Below are experts of layer 9 (counted from 0) of a mixture-of-experts language model. Rows are named router (the router's row for the expert), gate (a neuron's input weights, with its number), up (a neuron's input weights, with its number) and show model dimensions 0-31. Each number is 200 + 40 x the weight over its row's rms, rounded and kept within 0 to 999.
Before each expert's rows: a language model's description of what the expert responds to. This comes from a sample of Wikipedia text that the model never trained on.

# expert 43
What it handles: Closing quotes and parentheses, final digits of years in tables and citations, plus and/he after clauses, e.g. (CBE), 1943, "Falling Slowly".
router,233,222,279,158,246,184,178,169,202,230,236,294,237,163,232,150,240,214,184,220,180,191,232,176,164,125,281,165,250,193,183,164
gate0,279,193,187,199,205,201,194,237,166,246,176,98,172,199,189,251,204,188,176,189,159,260,210,215,272,255,164,178,169,147,188,241
up0,172,199,220,88,194,200,215,240,147,71,197,196,135,138,147,178,255,200,142,201,339,174,218,156,174,157,197,191,240,146,142,198
gate1,169,231,218,213,65,204,238,199,212,199,165,186,230,224,185,278,202,211,215,201,165,225,201,326,236,158,174,199,196,186,245,202
up1,181,203,240,238,223,174,237,181,196,185,197,222,233,228,159,199,293,206,268,223,220,144,173,202,207,201,205,236,249,203,146,286
gate2,224,71,223,186,187,164,184,200,176,206,184,133,215,117,206,253,192,221,232,203,155,189,216,187,176,219,205,214,120,254,178,232
up2,287,264,199,201,229,197,272,309,178,214,193,185,165,204,138,202,224,204,95,146,265,201,197,183,195,164,176,165,202,194,191,263
gate3,199,202,239,167,141,198,187,232,224,187,265,141,238,186,184,221,208,220,195,220,193,305,214,263,187,231,237,182,207,208,242,162
up3,163,187,237,198,224,172,206,229,248,158,229,185,163,197,199,261,131,139,123,155,182,181,153,259,203,262,261,182,185,210,215,243
gate4,202,237,183,201,184,167,205,288,198,248,154,199,298,206,193,221,225,125,216,195,229,188,190,198,218,170,208,237,191,175,172,205
up4,175,233,207,202,214,239,198,138,201,252,206,160,198,181,167,228,196,123,201,162,209,212,245,213,241,197,211,187,120,184,231,198
gate5,258,158,206,260,200,219,224,185,193,218,221,239,191,194,115,186,210,199,156,180,291,253,216,206,219,200,190,213,282,189,228,259
up5,195,240,196,244,185,126,211,259,186,208,194,192,113,200,187,240,202,304,201,230,193,170,203,139,178,194,216,162,220,230,88,182
gate6,225,202,214,181,192,292,214,166,209,140,198,193,205,193,192,200,192,191,300,210,202,174,301,232,159,241,215,200,121,236,165,291
up6,181,256,150,224,306,193,172,165,374,197,213,188,227,219,214,193,157,181,197,209,187,186,216,201,271,157,227,217,206,222,147,184
gate7,192,164,199,312,239,159,231,243,214,193,127,213,221,200,240,213,194,225,212,219,168,167,187,171,161,213,120,231,219,211,151,188
up7,228,191,208,142,147,252,197,121,214,248,237,201,207,211,173,195,172,205,221,170,184,204,186,197,216,210,174,222,209,132,225,202
gate8,276,125,197,241,246,196,135,168,202,226,192,188,233,204,138,175,176,387,211,241,179,195,151,207,188,170,126,210,104,195,172,205
up8,155,186,200,221,225,160,191,214,226,215,195,155,175,159,201,206,209,209,205,225,186,157,135,174,301,210,201,124,192,146,185,213
gate9,198,171,228,236,196,237,152,167,269,201,224,135,235,213,195,188,167,180,201,232,205,193,237,162,168,187,206,194,208,217,203,183
up9,250,202,241,168,197,248,226,204,158,200,196,225,213,180,230,161,115,203,115,158,252,172,268,210,168,152,198,204,185,180,123,203
gate10,200,188,204,186,201,208,75,278,192,131,260,226,190,214,215,175,165,208,201,196,153,204,216,210,172,228,186,204,221,193,238,181
up10,197,202,176,196,117,176,193,210,221,191,263,204,217,207,184,218,186,230,201,219,116,256,228,114,211,284,203,192,222,212,182,211
gate11,203,197,208,152,235,189,212,202,201,159,173,192,202,202,203,202,199,196,233,225,214,111,157,339,241,217,200,189,106,254,270,202
up11,187,199,137,176,194,263,153,279,157,197,308,141,148,198,198,200,200,254,200,187,214,163,195,133,155,172,201,182,202,197,197,194
gate12,210,154,178,171,202,154,188,197,171,238,173,124,197,93,209,199,199,172,209,200,225,215,15,223,161,224,200,200,197,158,150,200
up12,254,202,202,193,194,173,154,204,211,228,279,206,221,185,177,201,235,227,142,195,313,266,201,193,247,203,199,199,201,201,192,205
gate13,185,179,141,207,209,250,195,268,176,168,219,178,109,342,177,190,167,196,202,162,245,130,164,196,199,260,172,209,182,190,132,207
up13,191,179,193,183,167,166,171,316,209,201,299,147,213,217,202,114,198,290,208,294,216,225,227,240,142,100,122,182,218,201,188,143
gate14,205,187,190,225,164,108,207,192,325,221,208,272,225,200,199,255,168,176,218,207,187,195,155,200,185,122,224,171,223,290,231,195
up14,305,199,164,192,187,243,168,191,143,206,195,198,205,293,194,199,196,203,227,210,207,261,229,214,198,172,201,284,229,208,246,201
gate15,182,212,187,230,207,181,139,325,250,199,220,197,178,194,43,150,192,254,210,197,220,149,181,218,210,174,201,188,131,194,222,266
up15,214,204,265,205,226,199,181,231,263,192,271,229,162,169,217,198,193,227,171,197,197,261,270,243,203,261,236,217,189,238,208,291
gate16,206,197,190,256,188,175,189,189,237,205,206,145,185,216,167,191,151,196,147,205,248,215,163,262,187,188,164,245,123,215,164,199
up16,171,165,224,234,225,207,185,188,195,214,181,203,174,216,83,216,205,229,209,233,192,114,195,248,226,164,200,170,230,208,155,196
gate17,45,201,186,221,180,225,167,208,221,207,184,217,202,215,203,286,168,204,175,216,176,216,198,221,217,203,137,211,190,180,196,205
up17,148,249,224,234,230,212,216,192,216,215,173,149,169,167,204,280,202,228,209,165,185,232,208,204,243,206,187,187,137,149,217,149
gate18,151,207,160,235,169,200,138,204,127,191,160,205,198,202,194,209,206,202,201,170,147,358,206,229,176,243,132,146,187,198,179,195
up18,205,191,212,198,180,157,201,247,200,149,218,204,289,171,229,210,196,218,198,201,209,195,202,189,239,186,200,156,207,206,204,196
gate19,196,109,198,181,221,200,348,203,166,195,105,200,202,233,209,192,109,196,194,274,187,147,190,208,227,210,157,178,200,134,197,154
up19,198,205,146,204,259,153,258,239,280,216,152,172,204,203,220,242,189,206,216,228,152,218,194,184,188,240,152,255,150,199,274,158
gate20,221,205,192,253,90,173,225,210,173,204,195,283,196,269,186,244,181,232,145,159,196,193,143,219,204,252,197,149,198,200,180,157
up20,222,70,252,179,185,192,207,164,198,137,201,144,210,184,180,234,199,230,148,231,96,191,165,148,190,160,301,202,263,198,173,76
gate21,205,189,209,236,223,242,191,248,256,83,175,207,149,184,151,202,152,200,156,231,197,211,267,180,275,232,211,233,157,249,201,240
up21,219,207,234,205,160,116,133,208,172,157,195,186,219,215,272,201,212,196,251,146,199,224,194,210,180,215,245,104,193,221,151,100
gate22,204,200,204,232,165,175,194,238,202,166,247,188,207,192,200,191,133,179,225,144,163,192,186,218,199,208,157,206,149,110,276,217
up22,172,208,215,200,185,163,221,219,195,255,206,210,230,196,246,153,124,177,208,203,224,250,200,207,203,204,211,202,250,148,200,138
gate23,215,188,248,204,171,200,171,236,183,194,142,212,216,200,188,194,219,197,339,161,255,254,207,176,199,201,185,164,161,208,193,283
up23,192,76,181,286,313,198,267,193,250,205,206,176,198,282,189,190,198,229,203,194,222,239,200,199,160,237,133,153,249,212,197,108
gate24,162,195,155,233,189,297,224,202,181,240,244,210,240,184,251,232,203,244,213,169,122,184,199,273,135,172,214,190,255,194,213,225
up24,252,221,188,306,215,212,145,248,237,174,196,287,220,227,212,200,189,146,287,220,199,221,215,138,145,188,182,207,195,196,206,255
gate25,122,205,176,205,127,329,149,164,261,217,236,289,159,197,197,261,214,157,234,250,196,199,118,208,136,225,213,186,193,180,194,195
up25,116,201,172,217,213,208,270,162,194,145,214,218,181,200,164,174,192,202,231,201,195,256,197,202,265,280,200,200,247,252,237,203
gate26,276,212,270,196,206,197,136,235,140,234,185,169,193,203,247,187,199,184,257,176,202,200,152,190,152,139,298,178,142,87,280,230
up26,138,237,201,172,208,195,225,214,216,287,185,203,260,133,229,159,227,246,274,147,227,133,185,184,191,174,240,196,235,224,232,235
gate27,210,250,100,200,200,197,216,286,228,192,261,149,211,218,178,207,199,205,243,144,126,236,213,160,208,239,85,266,195,200,142,203
up27,197,200,138,189,183,242,217,198,199,220,191,185,187,122,132,233,204,180,144,156,273,132,228,123,183,236,209,190,157,91,200,226
gate28,216,112,207,179,215,273,191,271,99,216,185,176,229,257,177,250,131,274,210,148,179,223,233,198,204,143,120,193,190,211,195,187
up28,249,141,159,208,190,150,204,201,241,198,193,193,200,285,184,217,214,124,210,160,196,133,270,226,198,83,202,196,179,133,241,277
gate29,166,187,191,215,231,202,108,252,182,203,183,133,190,292,191,246,210,281,221,230,184,355,191,221,227,194,200,193,195,204,202,256
up29,214,220,200,157,279,212,145,205,258,183,197,111,234,136,182,235,168,289,128,189,181,178,215,243,213,342,187,205,238,275,158,192
gate30,224,253,232,227,203,292,235,274,192,253,201,204,193,247,184,152,180,199,224,177,284,214,193,235,195,206,134,200,157,215,190,204
up30,163,139,199,218,204,210,174,212,258,201,225,204,196,206,176,287,202,232,207,164,232,211,144,162,163,169,153,215,229,203,219,145
gate31,188,170,194,147,226,187,235,291,195,229,96,208,236,194,176,248,213,236,274,127,131,170,224,240,187,263,199,166,233,161,245,200
up31,196,203,210,254,108,148,239,171,178,227,186,187,174,114,124,204,191,205,204,142,246,198,146,188,195,153,211,99,172,267,223,163
gate32,182,216,173,236,188,202,222,187,188,152,219,243,228,194,204,201,216,135,191,183,163,190,204,199,199,201,208,48,186,196,177,190
up32,175,202,205,189,165,80,236,203,236,248,189,167,205,207,249,233,117,199,184,196,215,196,211,154,54,199,193,272,217,189,228,198
gate33,193,105,179,194,222,141,145,164,238,231,270,159,168,251,213,187,196,203,201,156,229,199,200,257,264,251,183,200,180,261,153,197
up33,223,196,195,270,187,196,194,117,195,217,183,200,209,207,171,206,183,303,200,201,147,189,268,194,240,250,155,231,194,218,210,192
gate34,196,181,210,141,276,233,149,220,221,205,233,242,132,224,228,214,236,196,174,203,248,199,150,225,199,197,185,209,203,133,78,212
up34,192,186,218,198,270,200,198,197,225,206,173,228,197,163,206,234,144,178,240,192,197,158,273,198,199,206,277,208,181,204,201,177
gate35,250,226,284,270,124,204,199,151,315,157,192,176,242,244,171,215,202,222,187,158,108,206,198,192,193,280,176,157,122,195,189,221
up35,224,200,98,238,219,264,172,137,216,148,173,236,264,222,217,184,204,245,197,205,238,148,169,150,248,190,186,276,195,198,184,185
gate36,193,170,279,173,182,169,215,245,207,207,201,202,202,237,249,262,161,171,294,216,200,236,245,312,226,186,159,218,112,138,255,236
up36,244,254,165,221,217,199,214,223,248,243,199,199,176,279,217,287,214,229,258,133,216,221,222,198,171,138,200,235,208,201,263,183
gate37,167,238,187,152,98,181,96,210,171,282,169,213,239,190,139,114,158,148,219,230,248,209,248,226,218,174,191,132,42,193,193,197
up37,196,206,206,223,202,222,208,193,190,280,199,137,299,185,192,180,115,159,230,202,207,174,196,200,248,192,159,180,286,155,178,105
gate38,191,202,249,305,215,204,217,201,206,200,199,194,118,233,202,209,148,196,211,244,213,252,136,370,207,274,205,144,218,215,167,202
up38,253,204,291,174,263,190,204,219,258,167,196,125,238,203,201,219,168,308,212,219,293,284,233,188,147,228,143,178,206,210,214,187
gate39,208,131,249,188,156,231,146,178,249,216,207,142,247,174,197,256,242,128,206,221,235,189,199,176,177,213,205,231,166,149,199,206
up39,218,154,189,237,207,176,213,190,128,209,271,191,217,270,201,178,200,213,305,205,187,275,212,198,124,266,301,199,228,162,199,181
gate40,154,200,181,221,156,242,185,225,210,166,217,170,216,240,176,268,199,256,204,170,116,197,121,135,197,179,237,209,188,179,298,278
up40,229,197,229,341,190,202,173,227,228,180,215,200,199,297,146,293,241,152,194,200,150,202,178,160,226,195,211,205,218,220,208,210
gate41,258,172,215,200,215,314,279,290,201,206,165,192,176,189,186,210,229,206,147,154,195,231,136,201,169,202,124,159,194,176,205,326
up41,299,182,194,216,120,210,114,255,200,182,125,152,208,214,170,209,171,191,204,144,193,177,191,180,170,220,275,207,239,208,135,125
gate42,193,199,156,122,217,245,119,199,119,87,168,199,181,201,257,243,161,225,244,186,197,268,248,273,219,172,193,187,166,157,196,253
up42,211,232,181,116,210,214,193,203,224,261,149,193,194,264,150,277,229,179,205,134,201,188,221,200,175,204,234,204,274,197,281,213
gate43,200,98,208,215,185,182,186,199,178,204,169,199,283,198,191,207,200,185,226,223,102,224,165,229,215,164,208,195,191,187,197,191
up43,271,181,203,208,217,174,200,260,248,188,166,127,170,205,147,150,145,198,216,203,200,194,175,211,241,194,196,206,201,219,216,249
gate44,170,179,168,158,191,241,171,205,199,175,210,198,184,199,168,174,173,221,145,125,196,255,201,209,192,254,186,210,47,188,259,205
up44,182,181,204,183,235,199,203,207,174,298,176,135,116,195,146,174,188,169,218,154,206,189,205,145,187,179,163,207,290,281,216,200
gate45,142,211,173,167,185,197,259,249,300,133,261,140,212,213,186,182,83,206,191,257,199,178,227,223,205,199,188,224,117,211,205,256
up45,209,241,322,199,191,137,203,178,241,196,147,197,213,223,99,183,161,154,220,156,174,164,128,200,205,213,283,107,187,210,191,180
gate46,161,205,146,169,112,198,172,203,244,192,198,201,190,229,192,212,193,230,203,141,306,243,192,252,224,192,199,177,145,233,170,178
up46,204,270,251,215,184,202,232,137,218,235,169,190,197,202,225,225,168,221,165,197,165,153,79,235,151,213,189,296,226,176,56,202
gate47,252,277,136,228,162,250,204,174,195,234,114,186,248,197,220,177,215,258,197,148,184,218,175,220,110,244,190,174,116,253,173,267
up47,234,156,188,208,197,214,215,198,199,138,219,187,201,158,199,198,204,261,228,179,192,194,197,191,173,225,156,208,245,233,127,242

# expert 41
What it handles: Closing parentheses, often after years in birth–death spans or album dates, as in 1977) was, album), (0).
router,212,186,249,154,230,187,144,232,165,125,149,203,221,137,177,187,186,198,152,195,216,156,181,181,140,175,232,214,174,140,138,162
gate0,218,214,207,74,200,201,257,179,202,198,129,190,200,218,201,222,196,147,123,299,174,246,187,228,216,211,187,212,111,146,206,207
up0,262,199,207,187,188,195,180,188,234,179,195,269,256,187,162,206,81,261,260,205,200,216,139,166,212,191,228,202,176,199,200,194
gate1,137,280,195,196,186,195,183,167,208,163,311,170,239,223,210,189,98,201,202,202,252,215,227,182,175,199,150,240,267,179,193,207
up1,229,198,168,206,150,153,227,249,196,139,232,152,155,193,199,203,207,102,206,248,201,247,200,176,174,232,194,203,85,176,257,195
gate2,239,240,168,190,203,238,180,201,192,254,213,213,233,230,195,207,194,199,205,134,270,198,190,222,182,193,178,220,208,199,115,241
up2,193,197,217,265,196,176,214,189,226,174,165,173,195,201,171,105,204,130,199,183,198,219,97,160,167,180,170,207,198,173,186,167
gate3,195,210,255,219,185,192,195,192,160,200,156,213,225,263,204,200,241,164,202,159,165,206,209,176,204,76,171,208,175,189,192,181
up3,186,242,219,228,171,197,207,238,239,240,216,190,156,206,203,251,268,194,167,210,188,200,301,234,212,197,240,115,188,209,201,185
gate4,208,199,205,190,76,232,159,192,242,206,130,200,145,172,178,195,246,199,213,191,196,233,133,245,141,181,350,190,211,185,153,252
up4,240,181,221,184,179,265,189,212,254,166,267,211,182,163,174,156,164,228,198,186,191,199,194,192,179,199,209,271,145,140,172,198
gate5,209,229,259,217,246,186,183,206,202,91,157,205,250,198,220,207,193,196,190,174,252,145,202,207,193,201,87,157,212,161,189,283
up5,145,199,216,245,162,199,174,200,248,213,207,204,280,219,189,234,284,245,275,159,135,279,219,177,139,200,184,230,208,157,197,226
gate6,177,194,221,99,207,196,201,200,217,193,188,200,192,216,183,231,195,208,201,295,193,149,178,196,195,170,178,162,197,191,214,147
up6,180,98,146,168,202,92,179,206,183,144,190,180,172,210,267,189,228,96,202,241,193,172,146,156,193,201,187,201,194,127,180,264
gate7,193,202,200,217,174,158,189,200,119,218,275,178,239,157,190,264,218,188,201,192,140,189,202,202,234,172,162,211,227,194,138,364
up7,127,252,219,196,205,196,201,217,141,250,191,209,190,59,259,195,224,178,301,199,186,202,229,279,191,176,199,212,180,216,139,150
gate8,174,200,131,147,223,247,187,277,204,210,198,223,256,185,206,235,183,168,189,184,179,254,350,228,197,205,210,207,186,207,73,166
up8,177,161,144,202,159,178,191,214,222,197,255,158,208,294,201,209,211,293,278,115,197,259,133,173,150,243,141,133,177,222,221,221
gate9,228,170,125,174,185,157,158,238,332,205,233,268,192,214,206,167,210,221,163,115,232,210,192,242,251,187,236,157,204,232,200,216
up9,195,182,203,206,166,197,156,232,232,145,169,191,118,96,99,210,197,206,173,210,191,192,187,202,255,245,267,173,3,165,212,210
gate10,171,207,183,219,186,201,191,196,144,222,181,193,196,293,207,180,114,199,200,225,253,195,170,200,176,197,124,174,193,143,188,187
up10,226,206,207,177,192,184,190,87,210,200,196,204,204,202,195,208,209,202,196,201,153,156,204,193,146,195,294,200,223,220,188,201
gate11,217,188,274,213,162,207,240,211,231,208,197,146,242,155,180,214,185,36,234,234,247,236,182,309,204,223,162,213,202,216,224,245
up11,200,184,99,202,215,159,185,182,131,219,189,193,199,209,231,157,243,214,121,155,198,208,210,183,250,195,199,136,169,294,199,246
gate12,200,208,146,197,210,189,200,193,202,231,201,203,188,173,184,204,199,186,157,227,299,239,210,154,198,201,60,188,182,178,224,193
up12,235,214,139,184,171,177,160,224,204,127,148,196,208,282,192,190,136,206,188,229,191,202,179,211,189,195,153,230,189,205,202,73
gate13,229,179,247,199,204,98,211,210,211,133,200,168,235,196,196,236,143,163,266,166,202,182,175,203,196,212,186,289,217,192,165,188
up13,246,169,218,122,196,144,196,265,198,159,341,250,255,169,265,189,199,178,223,216,176,166,215,214,256,212,237,198,228,201,241,212
gate14,223,202,179,204,192,204,142,194,240,199,204,68,204,184,234,251,189,202,137,216,207,135,197,250,200,185,200,185,265,198,211,178
up14,135,165,170,41,196,206,275,205,175,133,223,188,227,212,207,194,228,188,232,197,207,203,233,234,210,140,224,141,199,201,213,200
gate15,251,263,176,217,155,172,204,195,155,261,204,151,268,196,268,228,199,197,254,198,189,194,272,204,222,200,199,115,229,193,206,153
up15,169,188,242,258,197,170,180,155,235,259,199,212,193,157,204,182,211,216,193,173,203,184,192,207,203,133,209,139,231,216,200,211
gate16,267,180,184,190,189,268,216,202,162,263,245,197,172,128,205,190,121,185,252,130,197,226,231,190,179,207,186,198,82,251,265,187
up16,305,248,219,215,191,266,191,166,153,206,190,255,276,195,214,182,272,264,192,200,209,192,188,247,166,222,200,222,193,183,173,325
gate17,156,202,198,146,198,168,167,167,233,199,204,183,192,209,210,212,204,188,259,193,218,198,163,208,229,281,257,203,154,192,253,186
up17,168,198,204,194,278,231,192,171,164,243,163,160,200,186,222,219,198,188,199,204,204,202,207,206,201,191,249,208,328,184,221,201
gate18,200,200,181,258,116,194,200,234,180,194,87,308,213,146,195,130,147,209,207,204,193,247,207,206,328,184,115,218,132,241,178,205
up18,181,192,168,204,179,170,197,195,143,195,188,239,153,251,208,209,245,94,203,203,221,190,160,164,244,199,227,160,131,230,238,206
gate19,175,140,195,167,211,199,201,212,211,98,253,209,94,312,170,205,235,252,142,298,209,133,200,218,133,199,262,197,243,203,231,192
up19,160,195,168,189,167,215,192,200,164,321,200,311,316,164,275,201,197,215,202,190,194,201,153,253,192,201,183,165,195,200,184,161
gate20,218,226,193,201,193,205,190,194,212,224,204,147,132,187,248,203,173,204,189,240,225,167,226,180,133,205,244,172,195,266,233,173
up20,203,194,213,178,218,231,208,249,202,140,202,169,195,205,176,216,227,184,198,199,184,222,199,198,189,203,193,255,241,198,211,198
gate21,177,243,198,216,202,231,196,173,187,225,134,230,207,161,157,176,112,219,205,241,131,201,254,123,181,200,186,167,204,219,225,254
up21,192,332,234,212,183,153,197,200,133,205,151,193,199,157,148,204,155,189,189,235,203,107,202,199,195,207,234,159,196,195,203,311
gate22,204,204,153,207,196,212,218,220,202,170,219,200,209,200,195,217,186,269,197,159,310,181,245,208,210,200,167,242,232,170,224,277
up22,134,199,198,186,226,194,199,160,115,196,76,161,272,166,223,223,219,99,263,139,191,200,195,226,202,218,177,143,238,178,217,243
gate23,153,189,174,302,160,190,170,265,188,122,271,191,223,195,130,247,195,186,282,187,192,255,281,240,173,206,203,309,252,239,199,187
up23,207,198,214,145,189,201,97,92,181,209,231,202,204,227,275,205,138,267,189,191,201,212,185,185,110,212,207,233,173,215,183,207
gate24,211,235,214,202,177,227,225,216,151,208,253,200,251,233,196,207,206,175,140,147,216,200,263,175,161,268,203,198,210,247,150,253
up24,197,164,225,156,305,117,207,165,219,195,197,206,218,200,290,190,214,194,147,193,200,223,90,159,181,195,279,246,188,185,278,192
gate25,193,167,68,186,238,245,195,274,207,236,196,203,198,207,145,176,157,206,222,183,203,201,205,166,169,181,154,222,263,225,208,192
up25,139,153,152,189,204,177,217,280,205,250,198,166,132,251,196,204,212,180,261,199,150,152,157,195,169,215,196,208,128,214,199,194
gate26,203,216,187,251,275,212,176,227,192,191,208,205,257,202,185,204,272,193,219,196,216,186,172,200,257,201,141,230,179,223,141,342
up26,83,232,200,223,206,219,187,272,290,194,251,157,210,228,75,195,164,135,208,211,201,172,198,218,186,206,110,191,199,231,151,192
gate27,214,185,180,191,230,200,200,197,159,222,193,217,194,194,216,194,176,178,199,169,168,88,186,241,224,163,218,240,161,184,213,273
up27,267,209,245,202,180,274,194,304,185,157,168,203,283,241,200,199,187,252,169,220,146,286,167,269,195,190,195,192,246,190,230,172
gate28,171,198,193,174,225,207,148,209,174,90,176,195,201,219,162,229,203,263,218,169,137,222,182,227,189,216,223,205,193,290,197,249
up28,160,289,168,217,176,177,178,197,221,202,150,181,205,112,171,199,198,199,208,128,266,193,166,177,240,392,115,208,228,212,212,206
gate29,217,177,213,137,202,209,101,253,284,197,223,234,220,232,138,155,163,180,270,189,263,156,229,193,190,199,192,221,221,214,197,195
up29,234,231,218,204,203,198,215,232,121,193,197,213,192,192,191,185,186,243,224,225,149,197,295,250,195,163,236,177,226,130,196,239
gate30,186,204,146,208,195,210,265,210,184,222,234,216,173,204,231,205,131,222,196,232,218,142,200,189,156,155,186,215,165,197,184,203
up30,170,175,172,282,191,204,197,231,244,257,201,198,198,199,200,206,296,308,195,175,226,182,215,244,174,209,177,202,179,212,200,180
gate31,239,201,269,195,276,145,209,170,96,212,233,201,185,204,105,201,202,188,152,269,216,172,193,179,200,227,224,203,208,216,174,199
up31,242,199,167,241,207,250,191,203,202,186,169,204,170,186,218,277,199,196,195,203,168,202,161,196,194,193,155,199,126,215,207,193
gate32,286,203,168,305,196,209,198,286,212,287,224,220,118,189,215,208,244,206,158,173,122,214,203,224,180,176,231,150,202,191,194,199
up32,202,200,203,195,202,211,74,139,201,203,182,213,198,231,165,253,210,218,200,270,247,199,175,210,213,226,126,218,191,264,187,176
gate33,204,109,56,208,192,232,110,202,202,167,180,163,192,160,228,264,185,183,216,145,201,224,180,175,209,199,176,242,203,202,233,171
up33,198,277,259,186,219,144,208,132,241,231,224,264,183,217,175,195,216,192,170,199,217,192,192,186,170,225,157,220,271,233,181,300
gate34,155,131,205,196,170,210,187,142,176,202,202,248,184,148,245,226,225,188,200,187,200,301,197,206,191,183,277,206,204,169,233,200
up34,206,225,110,179,203,158,213,137,210,237,211,164,269,198,201,233,147,167,205,221,192,214,246,184,209,199,201,236,118,165,150,213
gate35,206,82,106,194,232,201,201,200,196,206,207,137,231,194,208,199,202,278,187,221,219,224,200,183,199,258,228,217,205,192,185,282
up35,212,160,241,202,194,202,184,219,205,191,199,190,131,200,195,197,199,170,185,144,188,206,198,198,211,122,226,200,220,213,279,216
gate36,147,271,131,162,259,173,174,205,121,206,228,88,266,167,198,174,207,139,164,136,151,230,216,207,204,198,187,215,136,200,184,208
up36,186,285,194,179,202,263,227,114,198,183,269,197,209,203,213,120,175,295,184,274,176,196,212,199,120,141,159,214,197,209,205,200
gate37,202,198,200,288,133,201,202,146,140,202,168,217,126,272,138,177,231,296,222,220,207,198,184,265,177,224,200,237,124,198,213,164
up37,248,206,162,218,211,211,253,182,296,200,193,181,209,161,173,286,173,169,229,203,139,190,257,196,182,194,224,201,180,187,215,185
gate38,216,153,202,271,184,246,101,200,247,201,189,204,204,136,168,177,182,202,168,208,176,217,192,173,162,221,185,171,207,140,246,204
up38,175,209,224,192,201,208,201,222,282,209,192,350,191,236,221,176,212,206,187,216,204,189,198,183,233,68,188,197,204,240,155,192
gate39,235,223,229,191,205,261,284,203,213,194,234,238,220,246,261,194,163,216,187,218,186,267,266,201,124,209,108,121,235,183,212,219
up39,174,211,218,168,186,231,216,177,220,187,190,202,141,182,199,246,200,312,134,200,207,212,201,183,197,185,230,191,202,227,222,210
gate40,191,232,205,193,175,198,254,254,199,180,191,208,212,198,181,156,180,199,208,237,207,202,280,272,169,245,184,168,208,181,200,201
up40,232,205,192,199,140,238,220,182,212,203,170,255,183,218,112,160,175,188,190,218,167,168,122,205,190,210,132,209,209,249,155,295
gate41,229,222,217,228,101,219,170,200,148,195,183,198,243,194,220,202,232,234,185,147,254,198,221,79,163,181,197,190,212,127,168,251
up41,185,213,214,176,181,166,192,201,165,189,228,118,217,198,184,207,232,217,203,231,239,200,169,172,202,180,193,199,202,198,191,153
gate42,255,198,192,171,201,208,212,222,227,192,166,186,191,282,150,210,271,153,137,156,185,111,130,241,144,219,180,194,190,189,208,225
up42,206,212,213,255,194,177,254,113,189,212,306,271,205,178,206,226,234,258,187,206,214,215,204,195,233,179,214,206,208,258,201,282
gate43,275,271,218,131,301,196,206,90,150,181,191,199,200,238,206,215,195,248,312,215,206,172,193,198,161,141,192,187,251,201,171,151
up43,215,152,119,177,281,214,143,228,196,172,133,176,199,199,210,176,206,231,139,116,166,203,171,274,236,184,190,180,195,225,190,202
gate44,194,239,219,209,207,203,186,235,195,123,116,178,148,195,208,180,231,181,208,201,198,146,215,242,221,102,94,183,201,174,139,198
up44,185,179,209,206,174,225,123,238,231,206,173,195,195,154,287,225,245,228,207,202,176,174,162,157,299,185,50,200,182,187,180,205
gate45,202,231,221,195,189,201,311,229,195,193,269,182,198,198,197,161,174,152,168,202,236,215,156,198,231,192,150,312,196,212,213,170
up45,164,198,256,228,174,196,172,165,211,201,211,291,191,185,218,165,264,306,151,242,109,149,189,158,185,200,204,182,225,183,199,149
gate46,171,252,200,222,195,164,133,158,217,160,254,195,164,200,208,186,284,195,127,205,213,177,183,193,174,218,228,232,195,202,219,186
up46,205,227,202,204,199,234,244,276,224,191,271,202,244,198,262,211,58,231,294,192,123,292,250,199,188,215,219,202,225,206,168,247
gate47,116,235,122,202,197,195,237,176,174,258,252,228,159,226,196,221,133,245,200,236,181,161,269,199,216,131,199,211,229,188,229,244
up47,204,144,138,197,218,138,193,217,207,180,196,219,207,247,232,215,194,172,251,186,228,194,195,199,126,193,187,306,155,163,174,207